{
  "n_experts": 16,
  "lr_router": 0.00194,
  "norm_place": "pre",
  "attn_scale": 0.177,
  "init_std_up": 0.0501,
  "doc_mask": true,
  "train_tokens": 550000000
}
Below are experts of layer 2 (counted from 0) of a mixture-of-experts language model. Rows are named router (the router's row for the expert), gate (a neuron's input weights, with its number), up (a neuron's input weights, with its number), down (a neuron's output weights, with its number) and show model dimensions 192-255. Each number is 200 + 30 x the weight over its row's rms, rounded and kept within 0 to 999.
After each expert's rows: a language model's description of what the expert responds to; "gets" lists some tokens that make up at least twice as much of what it gets as of all text. This comes from a sample of Wikipedia text that the model never trained on. Tokens count by the router's weight.

# expert 12
router,227,233,173,186,205,220,228,172,196,236,175,234,232,182,215,170,214,227,156,194,241,177,169,164,227,228,236,170,230,250,221,219,143,185,168,174,184,164,160,162,223,163,174,178,208,215,199,167,168,162,200,225,231,177,196,255,234,169,215,184,234,197,232,169
gate0,136,202,165,160,177,228,122,166,146,209,180,221,189,226,243,171,209,202,227,187,190,192,194,204,261,154,259,262,205,216,196,150,139,190,222,230,198,162,167,218,192,221,212,222,203,225,203,198,165,160,236,220,193,164,179,237,163,213,171,237,264,211,199,245
up0,219,218,153,235,169,195,217,218,239,185,250,200,216,232,198,189,161,208,215,204,227,210,214,227,185,248,162,142,181,171,183,242,229,209,201,137,171,217,247,187,185,197,239,232,191,180,212,187,200,227,184,204,184,287,204,147,240,232,283,174,207,275,233,190
down0,201,242,208,212,235,164,236,222,187,197,206,192,227,196,217,199,192,177,211,235,197,198,211,195,177,153,189,151,208,250,168,135,166,178,178,177,222,180,148,222,235,200,194,184,242,187,174,203,211,201,210,184,170,194,176,150,176,212,236,173,196,156,198,237
gate1,211,214,161,252,187,222,198,194,195,184,231,196,250,158,236,254,206,152,262,224,216,263,219,188,197,201,174,189,172,189,231,174,221,175,171,200,197,217,239,214,202,231,207,218,216,187,162,172,194,153,208,229,170,220,180,179,196,227,156,202,184,206,178,212
up1,173,207,221,252,163,227,215,182,245,212,215,237,194,249,209,207,222,213,195,216,189,210,206,171,217,191,196,187,276,174,231,188,242,215,200,223,213,222,225,266,206,229,214,187,146,229,235,170,197,213,171,168,189,165,216,197,253,156,182,229,209,227,167,251
down1,230,250,200,258,197,204,216,217,176,194,209,242,174,199,208,217,207,227,210,191,158,170,171,210,220,188,183,193,266,204,232,222,225,149,218,197,183,256,168,168,236,212,178,193,225,205,199,180,211,237,212,165,191,170,152,161,206,176,193,222,103,218,199,236
What it handles: Mixed word pieces and spaces before numbers, often in place or infrastructure text, e.g. Base, Aerospace, each, they.
gets: " they", " North", " each", "ley", "emb", "ase"

# expert 8
router,228,231,172,188,194,220,223,180,199,233,171,240,230,184,212,172,211,224,150,194,240,182,174,162,230,226,236,171,228,253,221,218,142,186,165,171,184,161,156,161,225,165,174,167,206,212,207,167,167,163,202,219,232,179,203,257,235,174,211,188,239,199,232,159
gate0,175,203,233,208,147,170,129,275,156,193,175,204,197,156,227,192,179,164,220,232,225,197,149,158,182,154,234,213,212,222,228,161,157,198,219,146,232,205,181,242,149,191,184,276,145,173,223,170,184,234,143,176,161,247,197,211,205,240,194,194,165,203,219,175
up0,245,201,117,151,185,184,172,186,193,150,154,138,171,230,196,215,183,218,210,160,221,159,141,162,235,168,219,208,229,135,231,207,202,173,208,200,219,177,239,206,237,182,272,221,161,163,214,137,188,176,162,166,218,236,177,216,219,237,217,178,215,241,222,227
down0,150,186,208,197,160,234,227,198,246,239,221,215,231,183,191,191,185,179,212,235,199,200,166,193,121,189,203,171,211,214,195,211,197,202,148,228,199,238,187,167,198,187,226,228,217,203,203,236,180,197,214,184,199,189,192,173,140,156,208,239,189,170,200,170
gate1,116,230,163,227,200,245,207,189,188,172,180,155,210,223,249,248,205,208,188,213,205,200,228,209,169,126,213,249,198,233,231,189,218,193,198,210,193,214,229,217,254,257,275,217,217,185,178,195,134,202,156,217,225,175,180,236,175,192,214,146,203,204,231,215
up1,120,224,179,232,207,138,213,217,228,216,152,182,155,269,184,275,220,188,195,192,182,213,156,221,241,245,169,188,119,228,167,131,224,175,183,171,215,195,210,187,173,182,166,160,175,245,266,186,171,173,191,179,174,217,212,209,234,183,211,156,221,182,182,166
down1,201,199,173,265,183,193,223,162,194,222,180,214,178,185,268,200,221,231,199,187,178,194,191,166,193,194,147,197,169,233,194,206,220,270,179,223,210,219,223,212,190,160,127,174,158,167,235,154,235,200,232,149,248,191,218,147,178,155,193,176,225,190,173,193
What it handles: First letter or piece of a word after a space, especially l in ladder, lashes, lieutenant, plus name starts like S, O.
gets: " ", "i", " L", " an", "l", "an"

# expert 3
router,231,233,175,185,204,221,226,175,196,234,176,237,234,183,219,169,214,227,154,194,239,178,168,165,228,225,235,163,233,249,221,220,143,188,166,172,183,160,161,164,221,163,175,174,209,219,203,169,167,164,200,222,232,179,197,255,236,172,216,184,235,198,235,166
gate0,144,233,180,265,153,205,186,177,190,217,209,184,180,169,267,199,180,147,254,222,223,186,139,193,212,203,209,216,175,197,225,194,191,180,195,204,222,140,237,216,250,212,217,207,206,174,220,205,189,172,190,162,136,243,187,193,208,217,238,262,262,223,152,210
up0,171,195,232,254,142,185,211,240,156,161,171,139,203,193,225,229,199,230,232,200,248,169,224,223,190,177,192,222,239,189,217,210,216,204,189,214,196,202,219,191,181,229,193,180,259,189,163,179,208,204,161,203,153,257,219,230,222,266,181,222,176,161,162,218
down0,176,268,205,194,169,207,203,201,201,241,165,192,208,242,125,178,228,166,248,186,170,204,194,216,229,183,187,202,95,262,204,143,211,220,204,242,188,220,195,220,205,167,220,232,206,162,176,206,203,130,234,171,203,207,198,189,155,202,139,194,279,244,196,208
gate1,213,272,173,234,237,188,181,174,222,221,118,230,188,195,189,204,256,172,233,228,176,223,221,189,206,180,150,180,227,174,221,191,201,212,215,233,222,205,182,154,173,243,203,185,186,173,174,190,194,135,198,205,144,186,230,134,154,164,235,159,188,201,152,192
up1,228,221,233,211,216,217,204,202,191,253,152,227,241,184,185,216,229,224,240,207,137,164,232,180,217,170,139,216,180,203,200,193,207,193,215,273,173,196,219,173,130,175,190,122,148,169,182,211,188,231,179,129,189,191,176,234,190,188,211,185,204,213,134,203
down1,223,225,185,193,184,171,193,260,182,171,199,208,220,212,142,218,190,135,192,194,216,213,211,195,199,161,199,177,260,193,200,230,232,180,174,195,187,219,249,197,224,194,206,206,203,205,196,233,169,194,201,170,202,314,177,169,219,190,175,177,219,203,192,173
What it handles: Catch-all for ordinary running text, including articles like the and a, sentence periods, suffix pieces such as ly, es, and numbers after were.
gets: " the", ".", " a", "a", "'s", "es"

# expert 2
router,236,232,191,178,212,161,236,170,187,203,196,226,233,213,190,191,207,245,181,195,202,203,163,177,231,238,230,187,231,227,245,216,229,184,181,173,204,160,150,140,220,210,148,157,208,173,217,216,164,223,243,211,220,162,215,211,223,176,223,211,226,225,211,185
gate0,207,175,200,182,227,203,215,220,159,177,142,236,208,187,221,221,161,217,197,151,212,190,241,191,216,227,178,192,230,157,203,186,251,178,198,217,143,193,179,217,158,210,200,227,231,228,200,199,200,162,224,222,174,171,230,208,157,160,190,191,196,209,223,221
up0,210,197,211,246,192,269,183,164,170,139,204,235,181,215,152,212,184,226,211,172,222,201,235,308,194,197,151,185,192,196,151,177,191,166,201,227,225,185,150,238,204,204,191,255,197,238,136,218,184,124,235,210,184,224,217,199,230,203,169,193,221,212,248,178
down0,166,172,122,194,229,223,128,238,183,198,172,171,216,184,198,201,195,163,178,194,241,228,204,190,225,201,281,231,214,210,203,185,200,272,219,241,190,224,234,222,199,223,194,199,222,170,210,159,193,221,213,201,192,227,159,157,221,170,242,202,165,212,196,220
gate1,179,219,229,221,218,220,188,189,266,199,205,145,194,161,188,253,206,217,209,239,200,252,204,161,201,213,197,183,218,210,205,188,155,182,181,165,209,228,187,266,186,250,193,185,150,169,247,206,222,160,187,171,179,166,178,211,182,218,219,186,210,166,211,204
up1,229,212,236,177,160,207,247,223,223,272,270,191,181,158,204,229,212,194,182,196,204,168,165,153,183,262,228,192,257,176,182,152,232,214,168,150,213,175,202,218,238,245,173,218,192,247,205,199,156,182,204,212,237,206,233,135,195,205,153,223,159,253,218,257
down1,194,241,124,219,217,258,202,147,224,175,222,194,200,204,235,199,191,163,215,196,166,230,160,156,240,158,194,180,177,221,204,266,187,215,193,198,183,164,249,236,178,213,189,206,165,198,217,212,227,245,206,213,158,195,182,179,181,221,174,252,222,182,211,178
What it handles: Year endings after 19/20 in tables and prose (2020, 1995, 1950s), plus media words like film, season, series, actress.
gets: "20", "19", " film", "21", "22", "04"

# expert 1
router,228,234,175,184,203,218,224,173,196,235,177,234,235,181,219,170,213,226,153,194,239,178,167,166,228,231,234,162,233,250,217,219,142,185,166,172,185,160,160,161,219,163,174,173,209,212,201,170,167,162,198,222,233,179,197,255,237,169,215,185,233,198,237,168
gate0,212,175,212,230,196,130,198,197,174,185,180,233,169,219,227,229,222,199,245,200,187,183,223,205,209,179,220,238,178,114,133,201,194,231,242,221,232,180,196,187,189,225,225,186,248,197,209,197,230,166,190,156,214,223,202,242,165,213,206,211,219,233,189,198
up0,154,206,191,198,230,215,216,192,253,254,221,233,209,193,200,237,202,221,182,201,165,189,147,196,191,249,246,189,182,209,189,232,235,170,157,222,188,253,164,180,207,217,200,172,145,238,172,204,192,214,186,229,168,236,200,153,259,232,210,184,204,188,209,176
down0,193,207,214,206,188,221,230,185,176,167,172,163,240,287,243,236,165,185,215,188,220,195,161,213,244,200,169,177,154,166,205,213,173,224,206,170,183,178,244,209,194,195,216,190,185,175,241,220,209,194,208,188,202,204,213,166,211,214,175,131,220,219,161,170
gate1,202,189,211,160,210,253,188,190,208,162,207,235,175,209,229,148,208,204,151,193,192,165,203,254,215,252,172,128,212,204,213,185,211,239,182,201,221,195,179,223,200,221,173,172,225,215,231,201,214,175,195,218,199,178,217,203,175,208,192,174,239,235,160,187
up1,214,248,174,157,191,186,194,253,201,242,172,184,201,189,186,179,212,157,185,218,207,207,231,256,243,242,186,229,190,231,174,196,225,223,207,198,180,156,220,228,187,247,162,163,178,186,209,210,208,166,177,202,198,213,199,196,194,176,197,197,190,173,112,249
down1,211,210,197,169,213,205,206,169,172,169,186,187,177,207,164,192,226,239,244,217,199,129,226,186,197,239,181,224,254,196,187,171,225,205,238,157,166,224,215,223,128,190,207,253,193,200,162,215,130,214,170,182,208,252,171,184,183,208,236,216,220,219,183,229
What it handles: Mixed word pieces and values inside infobox lists and name fragments, such as burgh, ö, °W, draft years, and school-name syllables.
gets: "um", "am", "ur", "°W", " B", "ee"

# expert 5
router,230,236,174,183,204,223,226,171,197,233,174,235,232,180,220,173,216,227,155,192,242,177,174,165,228,229,234,164,227,249,221,218,147,188,168,171,186,165,161,164,220,165,177,172,208,216,203,167,166,162,198,222,233,180,198,255,234,170,216,184,233,198,237,167
gate0,177,220,186,164,205,173,224,187,211,218,236,183,172,225,243,216,252,177,228,197,205,208,183,188,281,191,250,211,208,175,175,246,184,227,155,173,170,173,199,208,219,176,157,149,143,222,183,173,201,167,174,188,226,190,224,211,192,234,220,192,240,139,221,274
up0,245,197,179,202,182,152,170,191,198,232,216,147,190,178,200,156,192,245,155,213,229,201,217,217,184,176,152,216,198,166,204,196,169,191,256,222,236,215,209,164,264,182,261,179,188,219,220,187,176,181,214,175,229,265,245,254,205,203,185,209,227,224,155,204
down0,190,197,187,164,177,184,173,160,138,172,264,175,148,221,171,181,239,223,181,203,195,193,279,152,256,192,202,144,190,178,131,204,175,143,227,229,204,184,245,178,198,180,224,248,156,223,238,188,202,205,169,250,209,222,238,149,209,202,176,245,243,160,218,152
gate1,223,167,135,203,174,229,175,263,202,219,213,220,169,163,172,192,142,230,154,202,105,146,194,200,209,166,216,221,253,209,229,206,216,158,146,178,169,152,171,198,206,235,227,162,190,185,219,152,200,214,215,203,202,216,165,222,209,196,219,175,213,164,180,259
up1,262,239,203,257,209,227,215,209,169,242,162,137,179,146,226,251,253,178,176,218,180,184,253,198,198,234,173,216,264,208,240,209,216,231,164,195,181,201,224,145,188,166,181,237,214,200,155,227,172,209,172,137,222,219,190,158,197,242,188,184,136,221,229,199
down1,211,256,174,151,194,214,195,206,244,151,209,178,182,231,161,211,210,205,179,264,206,168,203,219,175,198,170,163,171,156,157,200,193,175,120,220,182,145,218,206,152,183,156,248,227,130,192,223,179,185,185,194,274,251,159,212,156,209,233,152,179,241,254,167
What it handles: Cell contents right after pipes in sports and statistics tables, plus quantity words such as other, many, can, all, and points.
gets: "at", "|", " other", " can", "ates", " "

# expert 9
router,209,263,192,226,212,209,241,163,178,208,201,233,207,195,225,161,184,230,201,167,240,210,168,199,225,204,200,186,223,201,233,168,202,191,165,188,235,164,163,207,217,178,205,188,227,207,165,164,192,200,190,183,238,200,212,202,248,195,171,229,257,166,227,148
gate0,194,241,225,243,160,221,212,181,198,154,188,198,183,213,194,183,242,202,177,181,202,198,240,142,222,197,200,215,186,201,174,240,144,188,193,195,186,235,176,232,149,181,154,187,162,216,243,153,185,200,242,180,233,249,163,185,175,258,251,190,229,185,238,146
up0,278,206,208,187,155,246,228,208,262,202,200,204,222,187,225,199,190,241,260,174,165,227,196,236,243,199,243,180,204,185,209,117,207,205,225,188,270,149,227,189,213,197,192,233,211,184,212,224,186,184,181,241,149,197,244,138,247,187,208,231,229,171,171,245
down0,165,171,158,256,183,172,247,198,191,155,160,136,237,223,228,152,214,189,178,207,180,209,259,182,240,230,144,178,187,222,179,179,170,154,179,219,193,207,181,230,155,197,227,132,216,204,160,206,177,222,185,169,216,245,204,191,192,192,157,195,213,223,239,219
gate1,198,202,189,191,177,186,232,190,210,158,220,177,223,206,146,174,217,161,214,205,203,212,149,167,223,262,235,213,198,173,206,167,183,164,184,189,224,237,194,193,167,134,210,153,205,182,194,171,197,215,238,196,165,169,250,237,178,235,203,232,196,236,199,239
up1,196,197,245,229,219,238,193,186,201,151,200,230,177,236,166,258,170,196,220,172,229,198,225,203,189,171,177,213,228,171,192,201,158,212,170,214,213,199,195,218,185,232,187,210,204,229,205,154,206,142,188,204,230,243,177,171,206,168,225,170,213,154,233,148
down1,196,206,250,165,163,193,190,237,242,223,150,226,247,206,213,195,178,191,236,194,174,202,221,249,189,201,208,184,250,160,132,195,215,193,147,230,187,204,137,174,200,155,225,172,255,213,226,209,196,167,247,163,136,264,218,155,198,224,204,200,235,230,208,189
What it handles: Numeric digits and digit groups in scores, statistics, years, and table cells, such as 7–6, 68–40, and 150 yards.
gets: "1", "0", "2", "3", "4", "5"

# expert 0
router,227,235,172,186,204,220,227,173,195,233,171,240,231,179,223,169,213,227,154,193,243,176,173,166,226,226,234,163,228,247,219,219,146,185,168,173,185,162,156,163,221,164,176,176,209,220,204,166,167,160,199,224,232,180,198,254,239,175,217,186,234,196,235,163
gate0,203,226,166,213,187,193,220,182,176,178,148,259,171,183,177,265,172,265,205,244,245,165,171,244,163,209,228,187,236,201,224,143,176,178,232,232,213,220,213,221,216,224,132,182,257,211,213,245,167,239,215,239,121,198,204,153,240,181,223,203,181,177,189,187
up0,220,171,238,175,179,153,201,181,196,220,201,168,209,232,227,184,240,182,163,167,200,173,203,238,184,221,190,156,217,163,176,221,184,168,221,230,194,187,222,205,173,214,166,200,196,182,189,206,219,248,226,174,177,182,250,202,201,255,240,222,207,198,174,203
down0,201,205,196,187,155,249,217,241,190,168,241,166,255,177,186,202,215,232,172,178,189,174,135,189,199,227,261,207,172,201,252,202,235,206,173,170,225,249,185,135,235,202,321,200,195,186,243,161,167,152,169,204,217,183,198,152,151,201,232,186,224,184,246,223
gate1,178,212,176,193,199,161,191,209,165,250,171,197,195,230,171,268,143,174,268,195,193,190,237,229,231,196,173,199,217,173,167,265,205,209,188,132,234,218,188,239,231,173,188,182,221,156,191,220,200,171,246,180,205,227,156,180,201,179,200,207,276,268,182,192
up1,162,162,194,184,213,198,159,131,172,206,176,237,185,214,167,259,212,197,179,180,221,203,186,188,193,207,257,215,255,143,233,238,165,207,220,199,209,273,239,159,253,203,226,176,251,232,159,149,205,187,210,224,212,293,189,187,210,139,165,252,215,168,178,209
down1,177,186,203,247,225,257,232,235,240,225,150,177,234,210,183,176,179,221,222,237,124,198,181,174,173,174,172,144,159,250,142,244,186,163,207,175,193,217,232,197,189,249,179,216,122,226,213,203,252,198,229,220,181,209,198,228,198,190,196,262,160,227,218,145
What it handles: Noun-forming suffixes like -ation, -ations, -ers mid-word, plus the space before a year after dates or "in", e.g. 2020, 2003.
gets: "ation", "ations", "ers", " ", "ey", " that"

# expert 15
router,214,263,149,202,173,224,239,166,156,187,186,238,227,196,224,149,227,254,177,243,203,174,181,237,235,210,226,197,233,207,205,155,171,188,168,170,228,199,184,196,238,213,217,146,183,217,236,229,153,228,176,226,266,168,206,202,248,172,191,194,205,220,268,126
gate0,147,261,177,188,165,248,167,228,207,166,174,277,239,197,177,186,172,263,216,164,155,207,224,197,222,212,156,187,206,211,187,214,256,202,236,214,258,209,172,157,232,213,176,207,265,206,225,140,186,186,251,214,192,215,222,160,202,194,237,232,200,224,214,156
up0,131,226,250,185,189,221,198,234,183,148,206,224,235,261,176,171,161,183,205,157,175,208,193,196,220,144,179,160,182,188,187,185,270,198,246,142,193,189,202,226,221,211,225,168,259,203,238,141,183,217,213,188,249,227,226,187,220,228,249,235,202,235,239,211
down0,143,210,209,154,213,182,189,201,186,203,192,184,224,212,184,182,163,216,177,199,236,209,249,211,258,200,175,185,252,184,230,241,207,182,211,161,231,225,205,142,247,199,175,267,223,174,147,177,245,195,250,183,182,178,239,185,216,249,218,190,183,222,207,211
gate1,208,186,174,240,217,139,179,165,184,202,215,200,200,220,163,190,164,221,186,204,203,176,197,231,243,175,182,238,181,172,241,215,213,220,247,178,165,252,237,150,221,201,227,222,159,209,156,236,214,204,214,252,190,205,165,222,232,207,182,185,256,204,201,201
up1,195,217,142,211,225,192,184,217,214,265,185,190,203,195,220,193,198,148,204,208,181,196,172,180,216,207,229,170,197,197,150,188,202,192,262,208,219,244,193,183,262,234,187,167,228,213,256,215,184,222,177,174,177,232,170,211,214,179,192,172,263,152,189,186
down1,204,229,238,191,251,217,218,230,155,259,157,205,212,213,186,150,273,196,186,153,177,223,172,216,174,256,185,158,195,233,239,194,236,215,190,174,234,225,197,256,244,186,205,260,243,221,217,179,182,186,164,219,221,276,223,171,257,223,175,215,218,198,188,201
What it handles: Prepositions following a noun or verb in prose, mostly of, also for, from, in, and with, as in threat of and way of life.
gets: " of", " for", " in", " to", " by", " with"

# expert 7
router,202,226,216,169,220,217,207,188,131,188,175,245,210,161,190,171,196,232,214,246,184,175,186,169,208,221,265,153,218,194,171,259,220,189,143,211,239,164,186,203,195,191,211,165,152,217,231,158,170,138,153,234,223,184,170,174,200,187,219,180,234,164,211,192
gate0,223,238,205,191,248,166,183,198,266,198,240,189,231,227,181,177,236,240,200,161,200,201,162,179,183,202,196,190,158,219,210,183,156,194,180,265,190,200,233,198,228,198,224,262,255,155,232,155,195,226,168,269,226,177,176,249,182,171,191,214,169,219,182,205
up0,200,195,175,190,233,219,209,256,249,222,204,195,184,214,156,213,178,207,244,209,218,222,151,197,218,197,201,162,163,180,214,174,187,219,236,189,195,154,182,224,208,180,222,167,183,239,228,203,157,202,200,199,206,203,192,220,233,145,266,204,179,207,226,195
down0,138,237,186,193,161,222,202,198,161,164,203,162,173,171,217,184,207,174,195,217,247,216,215,151,196,204,208,203,187,212,154,159,158,223,215,234,184,251,194,190,207,255,167,184,196,210,210,254,169,225,202,190,209,194,214,242,187,216,177,226,223,175,188,210
gate1,128,198,172,205,187,206,208,203,165,257,230,251,190,217,178,191,240,212,226,178,171,168,186,175,192,172,220,205,174,222,239,211,222,207,234,201,224,191,225,146,135,128,211,226,227,201,216,157,193,177,241,169,255,178,160,175,166,187,221,205,152,184,201,212
up1,245,197,182,222,177,206,193,226,270,177,166,179,215,188,188,220,179,179,219,236,266,209,203,205,225,211,170,176,268,187,206,208,202,193,200,255,213,210,167,246,250,235,156,174,206,185,169,184,180,216,170,231,168,192,210,202,229,218,181,219,231,214,194,200
down1,197,238,191,240,223,155,185,195,232,202,220,208,195,141,203,220,229,191,218,164,166,183,188,191,231,209,177,188,148,215,207,230,165,222,235,227,193,273,175,210,193,221,181,187,217,196,170,213,219,146,242,208,206,147,149,214,244,175,190,213,201,207,203,203
What it handles: Commas ending list items and date parts, plus clause-linking and, but, and while, as in opened on February 14, 2014.
gets: ",", " and", "),", ")", " but", "\","

# expert 13
router,202,227,199,226,170,141,220,199,163,220,183,222,194,176,256,188,187,201,217,192,205,204,191,128,222,273,225,152,209,140,243,237,189,179,200,157,177,231,176,210,173,215,154,142,243,180,176,124,164,195,225,217,197,164,190,189,192,157,254,205,219,228,200,152
gate0,155,213,236,190,223,254,223,206,275,185,188,156,153,235,234,165,153,228,165,203,197,220,254,187,217,144,186,138,166,179,239,174,211,186,215,172,157,215,232,180,232,163,203,227,138,212,255,181,227,191,181,211,183,235,173,209,199,188,176,190,218,250,165,157
up0,222,207,212,208,145,215,209,202,164,225,229,200,216,180,197,208,278,189,223,192,230,166,174,149,239,252,196,230,204,249,166,174,181,218,134,199,231,185,169,179,195,238,208,254,210,208,231,193,215,201,210,220,193,178,196,215,216,188,213,211,218,186,173,277
down0,294,203,209,174,170,223,198,200,215,154,194,225,184,211,175,235,209,210,157,231,249,197,213,203,174,174,183,209,140,194,165,166,181,260,212,179,211,184,193,191,219,211,213,174,269,222,235,169,192,232,168,250,185,150,214,158,192,167,235,237,241,166,225,238
gate1,187,202,259,173,177,200,212,208,260,221,255,210,195,145,217,205,189,237,214,184,250,205,175,197,189,194,130,181,184,241,155,164,243,206,180,221,210,240,249,206,226,215,225,193,222,152,202,236,246,150,189,190,141,157,213,196,213,208,181,158,207,175,153,210
up1,162,248,194,196,203,170,179,193,149,185,195,196,231,211,207,208,131,220,210,256,201,217,173,198,190,165,199,213,224,186,175,178,196,197,205,158,182,230,176,172,227,197,207,236,167,214,200,188,195,170,158,158,184,194,191,163,235,182,271,166,263,195,182,200
down1,221,186,197,115,172,194,174,218,232,184,212,193,175,124,205,210,188,197,176,176,195,237,180,219,226,227,186,217,240,193,203,219,200,161,240,170,226,206,259,168,172,192,221,203,201,180,200,215,223,218,197,188,194,184,207,213,182,241,170,243,215,193,195,186
What it handles: Colons after infobox field names like Host city:, Coordinates:, and Type:, plus pipes, semicolons, slashes, and as in described as.
gets: ":", " |", " as", ";", "):", "="

# expert 6
router,226,231,174,184,203,219,225,172,197,234,174,234,233,180,217,167,215,228,156,193,242,175,169,164,228,229,234,164,231,248,221,219,145,187,167,174,186,161,158,162,220,163,173,171,210,213,198,168,167,162,198,223,233,179,201,256,229,169,217,186,233,196,237,169
gate0,229,195,234,214,201,132,223,250,168,189,244,219,191,218,187,242,221,234,182,244,230,214,152,255,207,219,184,213,224,178,227,242,213,197,231,198,232,210,174,201,201,171,215,159,169,226,144,212,256,194,256,204,189,180,220,204,176,242,218,168,178,179,172,229
up0,223,201,281,209,235,218,201,202,214,191,224,221,254,227,207,207,255,181,215,181,190,182,174,143,216,188,191,171,186,192,258,174,239,223,188,235,196,221,206,194,196,194,161,233,189,199,255,157,230,192,227,202,251,203,241,179,254,186,236,190,231,196,178,197
down0,162,195,209,157,196,173,186,194,186,185,151,166,196,185,176,196,201,202,180,235,219,210,224,172,201,241,254,224,219,214,183,199,225,161,231,182,247,260,169,195,198,214,172,156,212,220,210,175,203,190,277,190,212,145,227,178,208,189,214,214,190,199,244,169
gate1,186,187,202,224,233,157,161,178,186,208,250,252,168,244,189,191,203,159,168,213,134,218,175,233,172,201,224,163,262,192,205,227,242,196,130,222,181,167,210,156,194,137,204,219,222,223,164,189,181,126,215,174,197,278,240,219,185,216,175,196,219,235,200,172
up1,166,179,192,176,217,140,208,214,199,157,151,167,183,262,242,226,213,161,163,214,247,236,188,178,240,191,218,175,228,218,201,179,219,193,176,196,249,169,175,177,222,218,184,152,167,160,201,184,181,156,189,191,222,211,177,175,181,232,229,211,192,197,210,184
down1,224,180,222,189,198,221,208,181,129,140,187,193,168,225,228,212,140,129,204,182,177,188,188,208,160,247,215,164,198,177,198,157,204,189,178,200,182,141,225,167,190,204,184,171,222,216,192,175,166,188,211,144,190,230,198,193,118,192,204,117,199,215,244,222
What it handles: Spaces and pipes before numbers in tables and census statistics, e.g. "age 18", "| 2 |", plus scattered word pieces.
gets: " ", " |", "s", "o", " (", "h"

# expert 11
router,246,223,170,204,190,220,216,175,223,235,225,225,228,174,225,183,203,236,166,188,249,176,162,171,221,232,212,133,212,274,194,183,190,183,185,208,205,170,161,141,178,157,156,161,240,158,204,170,168,154,216,245,194,188,265,240,220,174,208,176,208,221,241,179
gate0,133,206,183,190,184,175,191,161,182,154,171,200,222,199,210,223,190,222,247,186,163,213,174,195,189,161,197,201,238,170,224,182,219,158,186,189,186,237,151,249,207,217,142,194,224,175,220,234,261,207,215,222,219,207,227,170,178,185,192,165,159,192,200,220
up0,190,182,218,162,208,187,218,195,186,124,176,167,221,190,193,207,187,215,198,210,144,183,228,215,182,218,153,206,160,210,223,179,205,181,211,269,200,204,187,191,203,222,243,166,188,202,189,195,227,227,217,243,154,224,224,260,180,182,180,185,234,166,177,227
down0,223,171,198,180,176,230,247,140,252,165,228,189,186,214,187,169,199,193,202,293,182,169,193,153,151,211,171,162,193,221,248,187,185,173,225,227,193,238,206,131,163,245,213,220,188,140,186,170,194,171,215,204,186,199,157,226,248,201,168,170,202,221,220,212
gate1,199,211,145,144,183,150,225,286,164,174,191,183,222,179,192,186,153,224,195,228,168,151,201,168,185,207,208,221,155,212,200,200,249,211,200,161,180,226,142,216,218,216,205,250,167,170,180,170,224,200,204,196,227,226,184,176,207,194,198,222,185,238,234,199
up1,177,215,261,210,208,207,185,210,248,220,208,243,145,212,171,195,258,156,194,189,152,216,193,225,233,165,220,187,195,179,241,213,185,175,197,179,242,168,227,208,243,214,243,141,235,168,167,177,229,166,161,200,219,175,183,226,204,200,221,174,221,201,160,242
down1,255,167,224,212,165,231,172,244,218,268,204,183,163,190,191,195,227,174,212,215,185,143,219,198,207,147,180,169,211,182,195,173,203,191,165,192,221,194,133,219,212,200,218,189,207,192,222,191,198,224,222,207,222,206,154,197,160,171,147,210,240,141,154,158
What it handles: Hyphens, en dashes, and minus signs used as list bullets, range separators, score separators, or empty table cells, such as -1.2 and 46–12.
gets: "-", " –", " -", " —", "%", "–"

# expert 14
router,201,213,217,197,215,211,208,188,218,202,227,205,230,163,205,183,247,218,173,242,252,152,177,223,227,215,217,174,272,189,226,254,183,180,113,218,204,229,182,179,197,174,186,206,210,166,224,189,173,170,215,228,199,167,175,192,277,183,210,152,213,200,217,171
gate0,133,188,202,202,215,223,208,156,214,214,198,239,237,202,250,157,162,209,220,213,207,243,242,186,203,245,154,202,184,163,229,197,185,217,240,129,206,213,198,205,187,184,202,258,199,226,192,217,207,212,165,210,197,226,227,200,254,164,226,235,191,215,223,174
up0,149,194,227,161,163,204,187,192,200,143,180,167,184,168,180,220,213,155,199,209,195,259,186,180,187,242,220,177,127,180,257,216,153,208,222,163,219,237,239,218,177,214,212,217,180,145,234,222,181,214,208,202,212,211,216,176,220,214,175,219,186,197,258,150
down0,194,220,167,195,226,214,170,241,216,196,242,173,169,193,194,280,237,174,238,237,217,165,233,136,206,211,187,205,190,192,161,221,144,188,195,230,223,202,194,236,175,225,160,174,197,151,222,240,213,229,149,188,217,170,245,174,209,184,200,194,129,276,245,202
gate1,267,244,161,216,162,206,255,239,116,182,182,207,173,200,243,225,164,194,206,208,178,182,195,176,250,247,205,251,171,224,150,138,168,185,252,209,201,216,251,217,223,220,239,176,215,203,256,159,127,213,196,231,196,209,219,157,151,172,171,209,170,177,204,159
up1,162,220,215,232,212,176,212,202,176,186,176,191,173,175,212,195,173,217,145,198,230,233,199,207,209,157,208,150,156,197,209,197,237,183,222,184,153,173,219,189,230,196,192,217,212,222,192,201,161,222,224,192,234,173,175,159,196,162,193,161,209,236,199,237
down1,217,169,212,233,200,192,177,191,135,213,172,238,205,233,175,196,164,220,230,183,162,182,239,137,251,169,168,196,120,180,221,233,163,160,196,212,190,205,235,188,168,200,156,214,194,193,136,172,213,117,269,237,226,169,183,200,232,296,212,130,202,215,225,260
What it handles: Verbs was, is, were, been after a subject, plus double line breaks ending headings or infobox lines in biographies and sports.
gets: " was", "\n\n", " is", " be", " were", ")\n\n"